Weights of a small mixture-of-experts language model, trained from scratch on English Wikipedia.
Training: a variant of Muon for the experts, 1432M tokens, 10926 steps.
Below are experts of layer 2 (counted from 0) of a mixture-of-experts language model. Rows are named router (the router's row for the expert), gate (a neuron's input weights, with its number), up (a neuron's input weights, with its number) and show model dimensions 0-255. Each number is 500 + 25 x the weight over its row's rms, rounded and kept within 0 to 999. Numbers have three digits each.
After each expert's rows: a language model's description of what the expert responds to; "comes after" lists some tokens at least twice as common just before its tokens as in all text. This comes from a sample of Wikipedia text that the model never trained on. Tokens count by the router's weight.

# expert 51
router:479539498516512458478463518491473554480537513515490473516510479495478509497489481500511499521508529521435466491512433479499473483514526500515506520486519434494506491508517489543542493512517445524509516534470476550511517476478444474540520501491534513561516529498519514501465491527503534488524466503500501467520502511527504495498489487458518451512477509498496456471522503490493504537513516497500517537525548497536512517496541512501498500497510533510466519514506520485502539479507480467436464530518528472473501456539480468527484515487469485491497516464509495481535467527460483507482525505506518502491494479467530461539516538465484489531482494485508487515479523479460476514467490501535465520529477486488483521500503519484484470492492541491553474497519523506477453504489581
gate0:513511434511549515507479507509484497510450543556480501487538482470555502501494522493482435484489472451471500495522474536501496490522466459452531530504453462522493499474505533489476520537496513491488510474514507498446502528529517502473497493501485473541523518533524465492474526517449506482523474507478507485499495525452497515528534492515537521556516468479498543488519504519486501524489482518526476473493527468499545470487496521526496503537451493481476525513495538511523496479488523497480520493505489481539460523498511501513518516460514460527484498497441469483534487504492473518491496515491514540490542544487480488468526521532515493518515466519482442509508463488498545480516510486514496515450508503481536492500492507491539546505474521526508505496488546502497459514524554
up0:516471504468499542510487498480497476534531486497464503497527470523481507473511491516498559452475491557517508517452529484499493546472464530509469495529514550504522497492490526481476509487464512481510484511484484509521446545494478488463492489538515507445474524454472527471497519521547445497470482491480473504467485493500526511473516500514468527471462545529497529543523478471513481488500525524518469512487436523442510484499507450480474507481515487512525497491493511477491465516500513487503469507498512522442494501511493526499496493534488465511492467528510579501501548495532496540509482454482515476516500467543485539493479524526481485477488466517462498494493485519482515558506515507484483470499543502473515518528485478511473450524486475484502498504476511483517541450488510
Political party and government words and institutional terms, such as Party, Democratic, Liberal, election, constituency, literary, Federation, Occupations.
comes after: "the ", "- ", "Party ", "of ", "\n\n", "Democratic "

# expert 62
router:495474488481491491510478557481488521524496544525504494501516494472479477526493505512492502520508497516443467484483485508490459513520482546525481504549513508503480535494528452479465478491531477513517502524533483522513502495500535522544493489540495482490467545525531508501497530488540493479463510472458485492500530479541507498534507514502511482444529504530472543508457490490491524516481485474520511503530483485520530494475445502499519481521515502496508458499553474519524512487479495540529534536514537492495547490493520481506538530503451526507510532491494521502543523494520509523528493534513535496502556502533509492477522456524471526524465476457501511520506462488577466519455487526568476488490492515502520501499547476515473494520482462537500538532535495484449496483481467
gate1:486495534489483453468520529521499513516498454485499528511501498496482506466515526479505465507461522535528547501517480485457503455537525491489513465485517466513503475534533493546467484525504473494488504467517517490487509525494472498444472525475489481464501528527497523483478515491465474507503484530490520503510496507516566477476519488503487539494486501441516488510521519549497492465533520555520442530463487537498510557503534496536486481469470470543514493513494501543450481507514522470501459513516467502521504502515492509476447492483509517485478491499511510460501495489472486494477472467479536505487467479487503498508549465499592524476536492555509495506507504500486485493506451472537508526482516496516447550534489512476510468502506481510530459482504522524514487534511488
up1:458516487478499446495486530537509513529516508494469548536459539473551507520504463514502486466463495482457528482463495489523523475533567512513509483504466528495470491480512533516501501544518489494481486507481501497526494481522444488485543513518501518486510491490533470529486503516486466479501524509515465492519541493493460544495532513483476511490524476504508513461480544506504491528536479485473492510534514569506507490463483468516496499465534462535471501505567464499492503473524510501478488558445505495457479506496509519516509524460518497494449521471468448481471477498505511497508550467486463485473530511483505493503524500469512469500447500474515502524494505493491488480500547488518514458473498551488498492555509527467464502463510477526484472511494483467485479520518504
Pieces of US states, cities and other proper names, often after commas in locations, such as Minnes(ota), York, San, Chevrol(et).
comes after: "| ", ", ", "New ", ": ", "- ", "in "

# expert 31
router:520469510551521518527501511521543474502494472517489486469496494512505488483507479498504498481508459503469514487495497491535459498484522523492479520490508507508501524503511495546505487518442540464495543458485495460492492493515538465477547489488515468518493452499502488503481485490433471533494486477544465516490454539537489494504513449483472531545462502489518527534461518493521510535499482511523491524491440498489466518521540495522482554528474506517479519509455493490505482552466459495483504473527534507493446519516467511498493499471501513532537516549506480495469506521498495528447534525496491465494476524500520502514491526482478512460528511504542480540543527470515532429481490486451534494510512436500535479508475479487532521474488505478501505505489512524527518501526485
gate0:518464519499525482501499512492482502538474494506502505509506473518520513534509558484490459466519517476506511466503540522470487471512520531521478534510535468502501518460485531509537484516488496463478506480489517465495540534494553460501501517539485466520552480495488501504467489493438487503511510509508491515511458506534568482503478471495471538478520514501493512509475509557484490501488471486512512501487476449536498485464489505491456496527522540477486482477517486500497531508494520495440420522533479498515476533494490489470490489511487582489502518507457509493502506494490469526467523505483481489501478462462476514549569506491519530489500537515458515530524542491510486473439523510489502493506490442490489451479487484506543517464480505468526492494492493520486491507505459
up0:495510517523492480504491529464518519472518499479477526530489517485493576549501497505496503493472498478531461494518488501485502496491544459509516494508528530545490500533525496443508529477463496452479510516515526508535531510497490498489538513474541518514477488527494492505482508490508463527488497502534480478490526535516495526521533479488533454529474500474509522487529536493518511486509465515501525528488509436543453495510518529470512534475476501492498501490499472546461547538495472508504500532513438505498527519535533502512514525500489545492525514485463498540520467453495499475505524471503482513528488529452578471502503469510524530510500435547495492498455504481542488499492496514515498497531511450453491509476479527486476536496538536462512467532512502488488488465529523
Articles a, an, the and pronouns Its, It opening a noun phrase, especially in species descriptions such as "It is an evergreen shrub".
comes after: "is ", "as ", ". ", "with ", ", ", "in "

# expert 36
router:492502533472471467518469551511509510481508504521501495467470494544494567528490486497499516502485531502507529493539515489445555513459476495487498494460512490496522492515521499496527499500541444482533486522461490495486504488469524482541508502463461543528505474514489502483518541467519522551539503472502527487484473501514513502516485468487516498491511513464472508474491424487503514493531528471498548507489481462494519465478519500521494527500503471459495475442515486509498526537484467518551531497513539484534490477456490491505509532516491449518478507480485517491459467557441533478475516531518560517496514511456472500471493462498504520512519534474481544497506546521477511487524468483499485514526516493530505492468515515475459557495482484510511531510510509530489513500476486
gate1:522474499531527501459475512514491499505566534478544477477492490516470504481472542490493530508508508484469488514490498521491459483475537498460496502550489495492507492462503488488522478506468451527548525497478470499489525485538509508479509485487508477522534486516499477536500518512522539489488477492514515452530507467537478545511497494540505537504551508471495491449462466496516518482514520510520497510496520551530493460483468497476484531509492468457474529478473509544501509478461506478532511443467485540471491477503523508511496454489524523480508507469500506459485495494534534484535469530507474510533524495474496537488538495447475517508498497581516524489475527479483498557507491477511498485515507499526517540534543490492498512478440490517538484504517512508478448509457465
up1:532483506504542473476548503511491538537496491485490457466485488510522493479508532458476508483491519479444528530510462561512471528466468508443484530563523500519523495510519452512537499481528501516493511509493471495514507483517491511498474460516473473522527522491521454493530515553524508513470462486478478495526509474484529507516477490506465535507474469541486505487480539543498512491474521509462525506515448530499507452555470502528471489523490520484510494505548526530451515508471496489502496485510516489458494505507490471530548473491513558475551490520483474480541477522526459525528528512517452472485506530510449491522514481492481490504499522492496504501470502492469481490506480530547517488490487486498486500520495500433492514480450501526475528512482519486450494521495487
Pipe separators between table cells, mostly after names or parties before numbers or results, in election, sports and roster tables.
comes after: " ", ") ", "1 ", "0 ", "\" ", "2 "

# expert 8
router:503480474496444470482463497491489529531478544518498474486526512520526482515537513502492522523531479513481454502473490501484442524463463547510453450516470520502503536490516485506484496484482449481515489498466479476529495505531462498539526488484511488495466510481497527451545478489497482467478493458465482501523502501509483476536507511554478466490496481541489539526521458482496512541484467454474554486486502509505544488474475509464511517495511511484570475465516502480492475502507471513521533541503475480439501513481494483489518522491484488495505522474513503541541491497511469465524531472516499507480528495466524526516480534499474508543478493475508490496458514470491456488462512495521476467498527489488539516466493497531482515519497504517504548536516462532527545477471458
gate1:499488486492476500463514481468544522507501543554513518481521494483487501489483487490497449527505480512506522513500499522465500452455458480478481512451486494548518519524472491485467524509481486501508506497552520481517475470492532535503526486469473502522556510533500541472494523528490485511503475486491502471495463500515480560501524535509504487510491479512517465504546490476457486492429455516524476467494498510507518508496491521504471494478468490464479524517481485496484490479537475484489541452488480496495469508453554505524443525495513548498492541510468473530479443541536538504526502534479507483517491515512518511530512480517473483471542549504515457540482487468503517528502508465543508533504498518517506518507491531502500487486499503489509537502485454461479443450533498
up1:495500498492508469504521484475536503523518507523495493494530493484514515490512480535524448561521496487478527489519511494494514446477492483494511517450479520523501508544486503495479556488477522529499503536501491477544482509469483522481478513473484502529504530520517504507497538496493524524494512483483489490519476498516499571511515486476525475534489487503514465461535470494498501500477494515501513470483500545508519543504491487534517492465525513480462541545497541483465499473528451492518506492531452515499487506482507512471456536495503548525493481474503499516483470498511495494578519528516499478561447532495512499542533492472465545473555517537508474547479484419507535499503531435491522526496510527479504511494484531483482519440508484499466472502492450488487489508517502
First capitalized piece of multi-piece names of people and places, such as Mar(vin), Hart(ford), El(len), Car, Har.
comes after: ", ", ". ", "- ", "of ", "the ", ": "

# expert 33
router:537500460502507465497469500477464540515463488534457472507545517532525513477519495509515504493515548495510482479478483504548491492540550531537466516496546533517502482493520489486510488449503503464506528537521470503542487510462542458503530497491473496506514479481512507485467486483462544488512442529502499477507534472488471465491501529482505541548474540489538521523489480471491573498501525496503524536522512497484507502519454548494506540458494494511549494466484482475508473473489463464484453477515496465453490549491474510470529505497489517448530496509541521536491484491516494485501518515519518504465541508486493539511485531487493516523509471480493493494492507511505502487499484523535499533491500504532483500496493503519476460481475536532500448530475467460514519468499458
gate0:536465527527479497490503501521534504526503488484523563518526507492511528500495504443511502515441521506497488502520501474485504495511464483462487519505478466492502503511487507501524481499458524530535493464467517545479508476466520546497517476508527537543462538507492555455498487529464514488490493506470554506469483586484542474500518501480506453526522527499482458549466532475512489530522525513492487482492512466483494498466499536513473476528490560505491495477455534478505522507510507503485485524490516467488462522517508532531485471513511483544535497520507527503489522478485517485485525536477523491538525529444526489509493541443521498449498505501488518515513524504498532510506444524491477517466526494480470528501478487480508495528508502504495518495486527552508519516527560
up0:503478499503464510511506514544534463508507521510518538536516499525468481457497534463525489476513506523518486490492527507510505527489503510453523491491484488522520519533468473511488449530447493529516522482473507495493508476536516502438524494535473459507518466487511525464465475479490455530521533515521488500487473497497530461450463506466485508500526527451491502522507523528494510527490483509518508536504492503439497494456499521535491536532531526522522506498483495527486454520513498513478546495487493483449446502476482535481504452518468479516518506515480513466470520497462528471508536470492474501517506540531520515493504475472519482516496476524476488518497529481473500500473528467514500478485472490542473478470503449532462468529532524502494521500441505565537517510548536
Year and number pieces (19, 18, 184) and time words such as first, later, early, twenty, twelve, mainly in biographical history.
comes after: "the ", "(", "in ", ",", "–", "In "

# expert 18
router:514495479494518485524472514543491495548544482505492490515479536494467508549459521516476520524501485521488466482570536533501490549470435460514509499535446508491479528504539539516495482497495457545526462472478477509513458480508532510493476494519492497537467521486479531453520524474523489513470453436470518502529505490503526516490500517486491491482472488501497516510520491480503478501518459503545512528512465536474546489523564512496519490504502538465503464516460476484516482498525538536505519536531518520478514482546547477500534513484458486498515516477536531514504462495508499504545548466513517485484514543542512525512472513515467488494489471490478499487535506474475494502509482497512514497536529516495511515473514500523497517545464498481518514488500483512482516492461449
gate2:516504543547513489507509571490479491490498469522535543492529449502517513503494497518496512461485512512454466487508512475487477479519531512449519476528528471488524504550498476517497523514538494506501525459482505463525487500444438476518488488534479490486453501507539511485472480522484520484512483503457558500480534523488534479497485524459520504464509477498503457504519479520467485498497452531497524484505505467545486516537523485521460508481466509510488489496503508493500501493481534478510498517485482462504488484502489502511529483472471449536513503477467491485533471487476511517464500516475492515476507515501506471505528486525487452529518467439510460463461530492514482538494513524530460495503515499423544520460507510499452476530558493500532475488534527507482490482520524
up2:503495466501473543447488443518478481484487521451504482487465519494534481488516513503488507518507501478512536497484478531470534495511525452523497505510526513473489502508517503482504495447469523497468493488477469570471490487540497515478502504489552505530523537500519483499482466462526510499499554496499528496484467487509495514454472484544494494518489487533498481497514511524514484524500493476518488510520501507497543539473469534482536440491513532484508451518484484535512489508517470510535457476508490474531562524471514495468482532506492493498513468519508537542447484466515483533522492489539484481498496461506517528481470506501510522459488503523508524525532434492478522475497514487435491497511468471539453513496474467553509506503489494546490520523492469510495525527513430
Proper-noun words for places, nationalities and first names, such as American, York, John, Mexico, Japan, Mark.
comes after: "| ", "the ", "New ", ", ", "of ", "- "

# expert 11
router:483517463531447482496468472532503514481527495515525484522462515508483527457526538513525520517512507516504476497490506501523483492513501522500462514464464492487476473530519494487478518480461490474524549474494476512515488504495514461447515491495499494512525521474507513496519480541513477538485489540543459464515515471481461500532525491488514510513492534533528528516512531496521477474499531475465491512477549484477529522540505504505521523491523527485522508504475470515506498474496447458480497535531534458505488530506524473527466549441529471465537514479454477539513498520502466499464490489506460529511507507524473498509502509485499520476526450536498544523487521478465469452525463478529514542484539510508512489527488520451540528520493475550539526525491483513462508483466462
gate1:472493490498457493468500534498503480502528447515520501517516456457497518477498524510527446503463486523482459498481535424512501507497505507474477558488485499506490480515487527491454518482438494510519483518522529498473465479521514499507505500473515502462505474507449507483475518530482523504510514495516466532543507478485486513468500503509520437484460550492467535545522461541499533534452539559515533488478516487485491506547509518493511503501491490498511513524485498490500465537447484511536472466512481521551485500498479515520483517502525483514492482500506501491458497487513514453484478496498503450482513493495543517537559502528465493492487492523497478466478493511489499494514489510461464518515453477506542539480459538542508479495512508512515517497473528493548477481546531
up1:525520545517548495503507471511538558487535521474481522452492521533507520501514503467485469462495508487482531507523497523505505508488485453494509467502460524518537507521527482454512495519537462538484549504451523505518505492551523524501487507506506519524494472557520543521504509490484504503491503455506483516506517513541523516526503478480518533465491481488507449481487527523510540464509469439543474461484479491451456518474512495514499542508499469515492489450502505497485545450491454449524519525510476485500486496470440534508472485503502513482463476526490520538506497502531483519467497491510475473517486509516516543478501499547515520488475500449461539517498473537526487534481470531501501511499481495493499505517550462490545483474488478491500496535460504476524488480491504
First three digits of four-digit years after "in", commas or brackets, such as 201 in 2018, 200, 197.
comes after: "(", "in ", ", ", "In ", "–", "| "

# expert 6
router:468506502479529522511509503547484511491459469521523526528491521459525485481507487499512493514513514502459497490525449507459518520463517547480501520544496460493538479466501471511513534532476532539509498535512503516514527497500506534574490507479454503495541493499504457525514527490507528546531470486494493443505504471510463473544468485502524518517521492497490493467477519487495482469508493537526444520489499475475477486513475489538482474478515497519503516520509490503508515506519518491494471474492505530520500510543488496499514541527512520526540510499512478479470533557515459528472483546508477495486524475498492529512493479529487510505500550501505503465539486474535517475516483473459538442537420470493442519506472477525467498485479471488493520503539533467448506487489488
gate1:450527490515518498508468507517493555464529490498493532514485495494510499526529504481483485491492507473501512544471513523487504479476509478510500561520508469513511490485477506530450535500496499515503503521511493494473518489528486509560548504495480564503498487506507529528520496537475500536498534470508473505478502444480491494472488495515483493518463480495506490475506500501495512517532480491473473559499524492489499533504499473562477471505480551459480483494502506500528514472541473510520474534436480517494495444522467543494535505461490528522499492453496487509515514526525507494469507481520466514537482508502527502507541500464456541481491538518505486470505522442487464489547471496489477490529499516465489527500477492414490552437526470497523524503518456479467498534514501
up1:487503542534532499508465454522487522499509574539530462500481498494481467522445493485524516469516515487503501469483506528468466501488513518465453514513510505480490473524518460469494454511445499496514475505480484540533453477529490518486494513507514482521505485528500469542519505505528491512496525510492502527522477494511456497494515506500499484512528515500483508467517509440515516522492497469558490552495489521476528521534444500494504478504478528515491485498482517530484444505456491491473499511459500509515532472484544461490547535507543519561502496493508508486489466558546512478461523476472488490502541498515511509493542508488512562472514496496514516457478464521493445522479475546542534528489486488502473489494477454497494501451483491486510525516510498491496475493457522
Colons, list dashes, commas and blank lines that open lists or fields, plus words like including, consists, each, e.g. Substitutions:, Turned pro:.
comes after: "\n", "\n\n", "\n  ", "s", "==", "es"

# expert 28
router:455513506515501456545468536499479535505452512534546520522507525523496507517447533507522497505523512492438480481501460502522525547532497538500491520512494485497490478494500473508499495522554482525514496521472475465536466488473482497523492493489482531492503532509466489554524501478549428480501513503491451462528509482499488526514507501437486436459501493491512473449481493482476490510516471490525532482525528507498517517487453461508538473484532511527468475527499492482499566523505515492489533540527499522491475509514488488481514523478483551481488513478522521454529463499467514453530491489507512500485488518522535495496506496485522513524467491438503529511519479492516461506507495529484461498510505475482526513510493507494512480571452469479502513520544497483493520508496495
gate0:503474494549525485517523461490472491446509505530502522488506522497506506490487449518501496475486464472529542484478502494469497505492517502519540521513454517517499495508510538527518507463512487486551488462531509524440493495529484477477530450495487510535505488507515518512487475506467515524479528494510509543489479469524526495459504465540457547505518490511524446459508458536522522491456531529491489505498464476484479530494508529467478519546504463468485486452507483478492495476477434528475513442473524560498490524498528517539479466484521489549493504489461501528503540495474508535507457490483495485486504499495505515506478511516539469471483487511557520487455464514481541495504512498493497519487527468512493511493471522494481520483486543486466465520493487517542535464539495
up0:487486499552535488473520512530505496481477535454463506518489483538509505471559457494470466516520520443499514506534527489489513485478500495513523513457518492517498479535518497509535504521485477502509524485518493495512490538503508473491516506478513530515475530490469468498470501513482546475469494533508516515539498511425491480529507466541523481533520476496514512503519475504547491467523517483490512487515561479487539490542534481451511494478471485492492525495513483488559472494530486446500488500494489474494520518491500507554462477476454533508519529496496453541477550463504457519457482504496484508520493508477509475489514498513514521487514526542529499533465510527504551521460510467563512504512541524522498541509472500542532480477516541536478505525484489533505532488479522
First bytes of non-Latin characters such as Chinese, Japanese, Thai or Cyrillic, plus symbols like ✓ and ▼, often after a colon or parenthesis.
comes after: "| ", "- ", "(", ": ", "; "

# expert 49
router:480543464531508466469512491507492481489495504500487518519501519542499536514535522469502510538502509475549501494533552491466477464470523452482546529461487489476538505484486470460450550495470521490530496490496514490489522538495476506497506500472532532469463487484556482484479540488513482523492523465520463459507504506499471476493460527504456478508507496490530526485490508479476540532512520527495499521489546485504488510519556498508509509536522523497481521480448487497494480475526441476543455452509486521550499467533504478536520509510522479508500515518511448460482525524496486493465535468520478457501467461503506478535486522460523509500540508525536534481507499518493502506492501461497443501526473493509506536500494464528503471557518476520524490508476502511479522522491494
gate1:497466479495459473483525507452504428501542509506486549532503500492504496504526495514501473485476510492575500482505485520486465559527546491502454513486463499478514491437507509529509548534484501499461497484524523539486530477522525527527505486557464511488507528521500436496462498473506490478480517525554499512497475548518497447480529497490472460482533507506490525477493513506479503519488468514492484530518494466499488523516493508481501489524527453459500458475525515517463547515494491476515549514482483526518508503510527483503534497514489483514497480524471500472512493473549476495500469460502509485519526507538466500493516557540535487494484480521479476535511498449487516533522432493534489485501493472476510504529515457522487524498501519486479489508470509481472495539515482
up1:515531504473510505519499482522492504475462498494501495492486506476483517510486526508522497471549496514488512497489467484499511486512428493523521479529538510507504505542510508471487477491476486533509512539510507496537509501481471515536491493493540528514506525469486510484511533552468510484560520473455561516512535505504515538541496466475515495459538539485504498488545491503487494529505533535543507538493471547430498483494471500531497515456479520520499518497496495446487477461523507517544476524550507493523475486461495513491484516477468475510531500502509521528516543506518519496468518555480498564489480492553548464485527441499454491515541517531507511487534514500529491478508563527517465509505497515502530478488457486502503509504492465516524499466507508470460515464508506
Dash bullets at line starts in lists of events, candidates and credits, plus adjectives like related, various, famous.
comes after: "\n", "\n  ", "\n\n", ".", ")", "\n    "

# expert 40
router:445550525499507491477477510499487529501468538449477474494506491547538508527536481513502480540474492473495466511476494489539502488516493543507542525490497449490488504516508537542501516470496496526505518508468484491497472510495455495514505506518514567527487485532545524453512505487464493492454466551492520474525535471466501463514492510504527471535475516530502473492479497490494478510524497504538506548526517514539537501532520514462494473485485513483510509481506524526515497503542514509471483530521504516494520433521508420523514510470459501449518491465494529501507465488458514510499511530492532525495471506468511450547490494503506489499488494543502497468524515490456529548478507522469521535470497512458499496521481545492534484503528534519499472528507468525487493502540519
gate2:489465563524469520516501465491492496470516539481504536559482471510528468455529465492471445510496497483521484558445526491484487493568482516510513474497502487520500508555447508492469504495505469507519505512469502504478491469508529505524506535453540475482518490549494470488541493496485497479484536535534490471527504473526528482509510462498503491506516466511494525496465508495488516565486482464495504520518494486506451511519529490471474501515468497471529485482472501484497518496488476511454509493422514485503525495491520475515506521533529525508495489523475499540535500499524487449502546457489507524511502473493506530446536497487510533551488484505527452521505474473516497479512566511537502516515506464474515476521476471489483507490484525468513480514530490500515522468513481
up2:508531472472510543485473500493490547468492490421483496471513470488535479476549481500490496491479494515455491504396519483498524521518493499491508492445481500494533509555480545543527514480504526474477494522480483552494482494489447507519441502506526492489449495449502531484488532518501503500493533509486523496491537495519464481531518450528533507495480512494516477495511477474522493491515518499498461507552510494488487462512486483513522494524542499508510524533517477478486523512494501484538490514541515519504493513468532504471545550507455513493484527488507534475521511478508499470478507506488484497491464455511499466522480480474525506533479474545487445475534506497460506527495462489511551482481476499498528497516501501490502503483515490507454508483541495482567489474472509
Nouns naming governments, ministries, parties and offices after the or of, such as Ministry of, Labour Party, President.
comes after: "the ", "of ", "The ", "a ", "United ", "and "

# expert 38
router:482523521462485473494466493471475501468542486536468482501495501513471492545472511517513507506524531534530488490534453507536500498519504499465522487466497497530503487502500458453512467553464534509501506490551482502496514509523539525546457491524493473544466525501535526483539498510522486493514486489472496470511461521477530521521501522458541497500501515458530522466510497501505524465509543514462516513476524470469534493443478487474498505525505489521483515510490484529508538485502496551477505522501449493460519527465458541493520492471494517499439509507513518519503487538499478523545514549509496467509519536545536506473484487477476528484520501468527521516483516455523527493518464499465494437537468501485468483476508527483539496469490469542493505516502489508498521542490462
gate0:522464511530508494506519521504495564498488523472538489515517486481480499521499491530483513520516527497470524508523491484492529485509501493484511488508480481536470480545421526512452497532519509488513458456529498502475471571523474465504471510517504508474491518491494507531489520522478544455472495541484504505478502527488492523503469478464510462503478483491480486476514510485490498526509481496556490529486498487506509534495516498539531536493476491528473467492533538518501508450508505507462498491467479497471559496462473505532459509536465505512473493526485506462538506481502536463492497508472577497493547514481532511506449484486458535504506485470501492500541510475532517501488503446503512483509507531541499524464555478476515533462508491535516501504515493500484557548456487
up0:519466484525486488491519530486504540518493507463519524525482494498445503529511473517492525509520524510502536507498515485516529480525512501504521485532485498536478487525441546534440512523492491478514448480554485506431492551515461460525479528513507515458472546502488497542485513507487567487489490532470506501487491532505489512483468482463501471502503519501490499480485503497473504519474494490557515508484484495505496528515501516517541529506464507549494467474506544527489498418508500500494498515468477497496566493466494513525477506520475484505476485518444524482529518485494549477499510488475551500509520515475541503485448522481456541510490477488529508539526487500538497506514516458493491484495520523499502522465565468490508510472518518514506508493512507520503559543493487
Numerals in score, statistics and results tables, especially after dashes or pipes, such as 3–2, 2–5, 37, 22.
comes after: "| ", "–", ".", "; ", "201", "202"

# expert 16
router:460487520470455484486492526504479475498556536507549494506495509449514507485457488493538479484489496510473467499534456515488503511498518529473479502483498465501465456508496464460468523489473477467455497506511508515514496497473494484460516490472506494515476492487541478508500514470533444493514482529559493507502483488492534530497541492511482499536541528486539533528559490495528529491491530471488523499509529508498538484491469518532488529483507522515525489484526470501497529507518470515521481488516494468521510533555487460501490509470524505533537499460450515501520493539538472517451527535500485510480470519474494474503519524449507496466513457513476492482505525487498488453493499503530514477524464458464498450493481463537552503484516521485483547539536482520536512523472469
gate0:565457493498475487493438514510475502523498481481516478496515474518487518477480493521535467494470490526526446506504563474578498496492507478497510480520533480523483522487537530488437459476465473488451506499475487481496526518549523477501542502507462500518511495515536504524489473505483493503483519510513529520494485465528447543483489497549545532526517503509483523479506493492524465520492467477498498468468524476537471489509525508491470515511523488511515486490544508543449495515498510473514495510498489483493483485514507506528497526494467501548547506513450494463485502517532494557529520489467527500468470472503498506505493490511509484498478457503496497496514529482488485493485526483541508451522524475549557472512491493490459524440479523463483476502520526491523485470458468
up0:527475519499511559495500531507489496491524517472537498494495480512478527470458480523534453488457479493502456520563519530554496492518519487489538474492499525503513517478522505472456489510451479511499554463467506480484551509505510466444559456502479491503523500516523492494488454499488481504461522483522518530507479499513458554483484497514506516541532513506490507463517511483465491490506468502487500464506538474515509512511511511495440507500538497493460498484561488546484467534474542443498486480499519519507518502510511525535473499475481485557496466522460477476474510526542513542506527511461510485476487498510475515510535549477484493485486480506466468497483508470468503443498502486502499468516511503497523505483506484517470448459467526459502490508521500512528478495480485
Pipe separators and number pieces inside statistical tables, especially election results and census data, such as Total votes |, 40%.
comes after: "| ", "% ", " ", "0 ", "\n", "("

# expert 55
router:526523507491523464499467476530475478487463527506481480509538480512535498507524494504483521526517505498490512501462495502509463517488564555515460526532517499538520498532517484475492466483482485447516521503479502477495484505523478459476511524466523525510532495500486509487501485514501521486511535518493497511507494480486470522472473463536489495502472508530462483516455498472494502525472525445513513477500520512535516523455449523496501520536536486497494482480535496495505524478467429431498513536483465513456535507503480495509518506479519521500550467484512491520526492491506519510487490532510437528490467477463541495535486482515508501516504451496487479537445498492484528439464494491505485548485488473507486534505524531528508474499519529500486449526495427544515519465525478
gate0:522477507519513501455510550487502516493538493512501545500527516498472512471489488479487481528488541512546459551516496498513529488518458508436507496542513498505479501497501505466499496476503509467507528517499486463460529511516470491478502490563494545494514475516504477516525455471492524483483476520489524493506523451514545444515492506478458478522501534512482473481532507511549487505471481540504493542491517462525461472477521461531446529475488512472532536527504519523485505471494521495512506495518495474507487473534462481432535522497516481517466513541504486495505522536499524514476477507473547470516500505475422541506525539490513475494509480494496464523490484508475543552499489537475468473523525528491491495532510529498528525503509489498464464508513487527499470465512475
up0:487518489490487495507457544467491527542515480485512564529440487469465482479518550503491499490478463479427441500501503513495501488539470530512482512501509494500538512537512526459525469520493495514483468519440493489487481514497508503487503553495482487446494520519527503498488532451514484486519494581495483522503521477512452478504494500486488504540511473546537491503534510500471527548521509529491464513514486518538500498506495469460509512528477579526475517490539500498485512491501530557534495537482491505487579500492502525506469527499509489480491504494465465464486485525459507519496510475484467501515537464502520496548507495509540491525506506527490515501503470473492502468508480506485493485464503523480493535498494436467510489501501502465500478482463499477509505495499521
Stems of common words cut before an ending, as round in roundly/rounded, also wind, clos, high in highlighted, match.
comes after: "the ", "a ", "his ", "to ", "and ", "b"

# expert 29
router:536487479535507485503476497461461465485478517487510486511485477540485502544473460515483503485497499471509518508446514530529509519459548542519492497474500520483506518472511486457498493485514521464575482515490482524505518494511510513492508479530540535498539466490503462486490534510536498496448550513486507508473489512523478520503528496494479472522504482516503506525510447521492486515490502471523505514471528504511512491453476506469523463539495486528529491535506501502500487500482462475521505489488488496511494549499500480469506508576504516527522477538504528476543490502500501499498476521497503501501546471501529504420481483492500518506483488479558486500457466518524476502528536520541445542498509473468520521498531488457469546485498495542483460544511464549557503509473463
gate1:500474484484529578463496519440448483479491469505537510478465496535484465491462519510484499478498498512520489517542502519527513497475470509535499535465527513439495505470472488476436500488439523475529481501495516519478531487554553504471530491512480528485526474517522490525519494480494493498478508453514522517497499500547496464506522528476533420487537481484495524532528448525530469514499438534522495523511495504536490519509541528535492494516512490455513496498535494482514492514476474503479494484479506516528505497533496517522513476560512505511488485547510527461529499518487497498482479488464495510475533471517468509462517447502510491499476465469488485469514509513489519474530484553470493493505528499504544532523526475486514501513471512504476511481494501512478521487509471
up1:532488517484519550489508518474458513474487500519517524480504513548524489471471481493494449514511513501503503524521513516530502562449463516539505480513517512442460464491435476455455494488475499491511506516528495520475536494535530498495512503518516513474506473520538475504473506470498497489490497476496513505489474524521522459488521546500539447514499484519483500512538462510498440565483451503476477478487508499523466499511509499523478530500490474466498494524507493513509528510495442538491497537516494521516498496509494500532523518517541522517457518534497524466518504507494518519489490501491489548520518503546487500482511440505510506510447438487484484494489451523509541504519456560458495522481490493490547500552545515516514494523479492508518529501503499466485551493493468
Opening pieces of common lowercase words, often after "the" or "a" in music and media text, such as ton-es, sound-s, cou-ples, fr-ame.
comes after: "the ", "a ", "s ", "and ", "his ", "\""